Experts of a small language model: 80 SwiGLU neurons an expert, a shared expert of 384 neurons.
Below are experts of layer 9 (counted from 0) of a mixture-of-experts language model. Rows are named router (the router's row for the expert) and show model dimensions 224-255. Each number is 500 + 40 x the weight over its row's rms, rounded and kept within 0 to 999. Numbers have three digits each.
Before each expert's rows: a language model's description of what the expert responds to. This comes from a sample of Wikipedia text that the model never trained on.

# expert 28
It responds to: Articles and possessives starting noun phrases, especially the/a/an after is in definitional opening sentences (is the second album, is an extinct genus).
router:541555553520518492422513440529484518566521469577472455516504496533526454508449460531539540511427

# expert 18
It responds to: Head nouns after the or a naming a work or thing, such as game, album, song, film, version, release, genus.
router:463522503457517510483492532448498504476499523466536425466524471456492530552469483475518469541448

# expert 31
It responds to: Apostrophes in contractions, modals and pronouns in quoted speech or song titles (I'm, don't, would, could, you), plus to, and, of.
router:479430449413487546553529551500537440518475388487515456556454505459494536495560539484497493466467

# expert 20
It responds to: Articles, numerals and quantity words opening a noun phrase in descriptive prose, such as a, two, several, most, single, entire.
router:511565514504488473443505471524476563562440473459557458489547555540510452446507488526530495540513

# expert 16
It responds to: Single capital letters, hyphens, and open parentheses or quotes beginning names and titles, such as G-Point, B-side, K, Kh, Sh.
router:489501518443534516565518462487490520440537516509619557506521518563489485501450461504445492437479

# expert 17
It responds to: Pipe separators, blank cells, colons and minus signs inside data tables and infobox entries, such as Total:, Loss |, scores.
router:567521586521506494578565509495522568462530538487488471485467481524483477462499484463491539585505

# expert 21
It responds to: Sentence-opening he, she, who and surnames as subjects in biographies, often after a full stop, e.g. He, Moore, Dunn.
router:440592442508501518591507536525476504493483500445463479494526507438560515469546526490534476497476

# expert 30
It responds to: Line breaks ending infobox fields, table rows and paragraphs, plus section heading marks ==, === and table separator rows.
router:473463547543528505470512537448461504503516558517529519581576483439476527439508512489470521493487

# expert 0
It responds to: Commas, and, but, which, when, however, because that join or open clauses in prose, e.g. reviews and plot summaries.
router:488512495419489551546486545535485427465462487449554524529516518402510547495558483510494500474476

# expert 22
It responds to: First pieces of longer Latinate or formal words and titles after the/of, such as rep(ulsed), trans, Prime, Prop(het), Symb(ols), vit(amin).
router:447542500466463485475542489493514493478453532461543597514557449535520574458433457517461501397445

# expert 14
It responds to: Final nouns of proper names of organizations and places, such as University, League, Army, School, Society, Church, County.
router:426520457483510499466527540514458467460456551547455531527520496500509577505499476458507509499497

# expert 10
It responds to: Space tokens and leading digits right before numbers in dates, ages and tables, such as the space in (aged 68), 1'9'89, scores.
router:581544495521467506533560518409524460474541459551497510419481520555550423523570542466461501609526

# expert 13
It responds to: Line breaks and leading dashes that begin key–value lines in infoboxes and fact lists, plus field names like Born, Genus, Website, Preceded by.
router:496418443545538480498499432531452499471541486439550469570559545497535494523453499523472478485513

# expert 8
It responds to: Header markup, list dashes, colons and first words of infobox or section labels, such as Boxing record, Youth career, Occupation:, ==.
router:536517435578546444473540517516390488529604544479491470562511564556524505548444495492477585515468

# expert 12
It responds to: Prepositions and articles right after career verbs or nouns in biographies, such as served in, member of, detained by, during.
router:573480497511541536423539488571544501583496550543459537430498439437534608539478497540599539477538

# expert 19
It responds to: Pieces of place names, personal names and Latin species names, such as San, del, da, Cape, River, Pterodrom'a', -ieri endings.
router:470498510529472486485503458548527513483443524499484474482570499569516568398450504549490549520569

# expert 26
It responds to: Prepositions introducing time or place phrases, especially in, at, during, sentence-initial In, plus month names like October, January.
router:511451512560550564457476517542541489571473566579465491425441494466500544482436493532552480541544

# expert 5
It responds to: Occupation and career nouns and verbs in biographies after a, his, was, such as politician, footballer, lecturer, served, professor.
router:446554509476525469446498532516492457508484472475507466550509511533462560594466467461475456510454

# expert 6
It responds to: Raw byte fragments of Chinese, Japanese, Korean, Thai characters, plus accented letters, IPA marks and Latin word pieces.
router:416549494446491416506452502554523507486503437468515551467471514498453543496473465472474448451471

# expert 15
It responds to: Word pieces inside or starting proper names of people and places, e.g. Litch-field, Du-ques-ne, Brink-en, Mar-, Sal-.
router:472559479538439465562548464501492519502460511437522495501482479527520512467482497561475438468518

# expert 3
It responds to: Capital initials and inner pieces of foreign names and web addresses in infobox and cast lists, e.g. K, V, -ice, -aki.
router:489568454458488496506523414511468511465553465511541497516595527512459491471412457464467535468526

# expert 7
It responds to: Lowercase word starts and stems in running prose, often before suffixes or hyphens, such as water, high, self-, un-, cold(est), crumb(ling).
router:479501498457518480543460468459583500585510473461574492547520486482478522530428515515530467486576

# expert 2
It responds to: Unit abbreviations and closing digits in measurements and conversions, like km, mi, m, kg, °, ′, plus closing parentheses and table cells.
router:466545505452501556541454496462543527485459543524478506473452545459380451514488551431498504429507

# expert 4
It responds to: Digits inside numbers, mostly the inner digits of years and decades (19'7'0s, 201'4'–15 season), plus dates, scores, and century/th.
router:540464507488475507516426489505549495497501540487446502446491520537486449486506551540507473491514

# expert 27
It responds to: Modal and auxiliary verbs, not and infinitive to in narrative, such as would, could, may, did not, plans to; also sports-table digits.
router:558489445523523493577467501574505498487498460466459489443446469411470466534529503466506495469493

# expert 23
It responds to: Object pronouns and general or abstract nouns after verbs and articles, such as it, him, way, time, concerns, evidence, information.
router:457503473394500524551462473454524486543443493452541440557518472434484562529538504501507432476476

# expert 9
It responds to: Digits of four-digit years, especially the 0 or 2 after an initial 2, and spaces before years in dates and tables.
router:476463507512523490514565539520520434477523529539503460474466505574520417490501514536471485549529

# expert 24
It responds to: Digits inside measurements, populations and money, and count words like two, three, several, million, in statistics and tables.
router:461528456448415493501498434533528578542450531485536495515476507502484414397505519507545492506519

# expert 11
It responds to: Line breaks, sentence-final periods and the closing = or == marks that end article titles and section headings.
router:486488536464387486482468559514507490486499488524500590528515500471528560459533462524500488516486

# expert 25
It responds to: Pipe separators and header words in wiki tables and stats, such as Team, Date, Pos, Votes, JPL, MPC, and semicolon-separated lists.
router:516457406505526465540521578476462519448531494505447481444446613456382565518410513497501565430547

# expert 1
It responds to: Commas, closing parentheses, colons and is/was/which where a clause or list item ends, especially after birth–death dates in biography openings, as in ), known as.
router:497465550554504551502498494509453470404450485475418465527523452551467518552548513444474494540453

# expert 29
It responds to: Single digits of numbers, dates and scores in sports and racing tables, plus position codes and country codes like MF, DF, ITA.
router:539525484534477547494475471488435506454507511431489542436460493488494444481477536557499531424487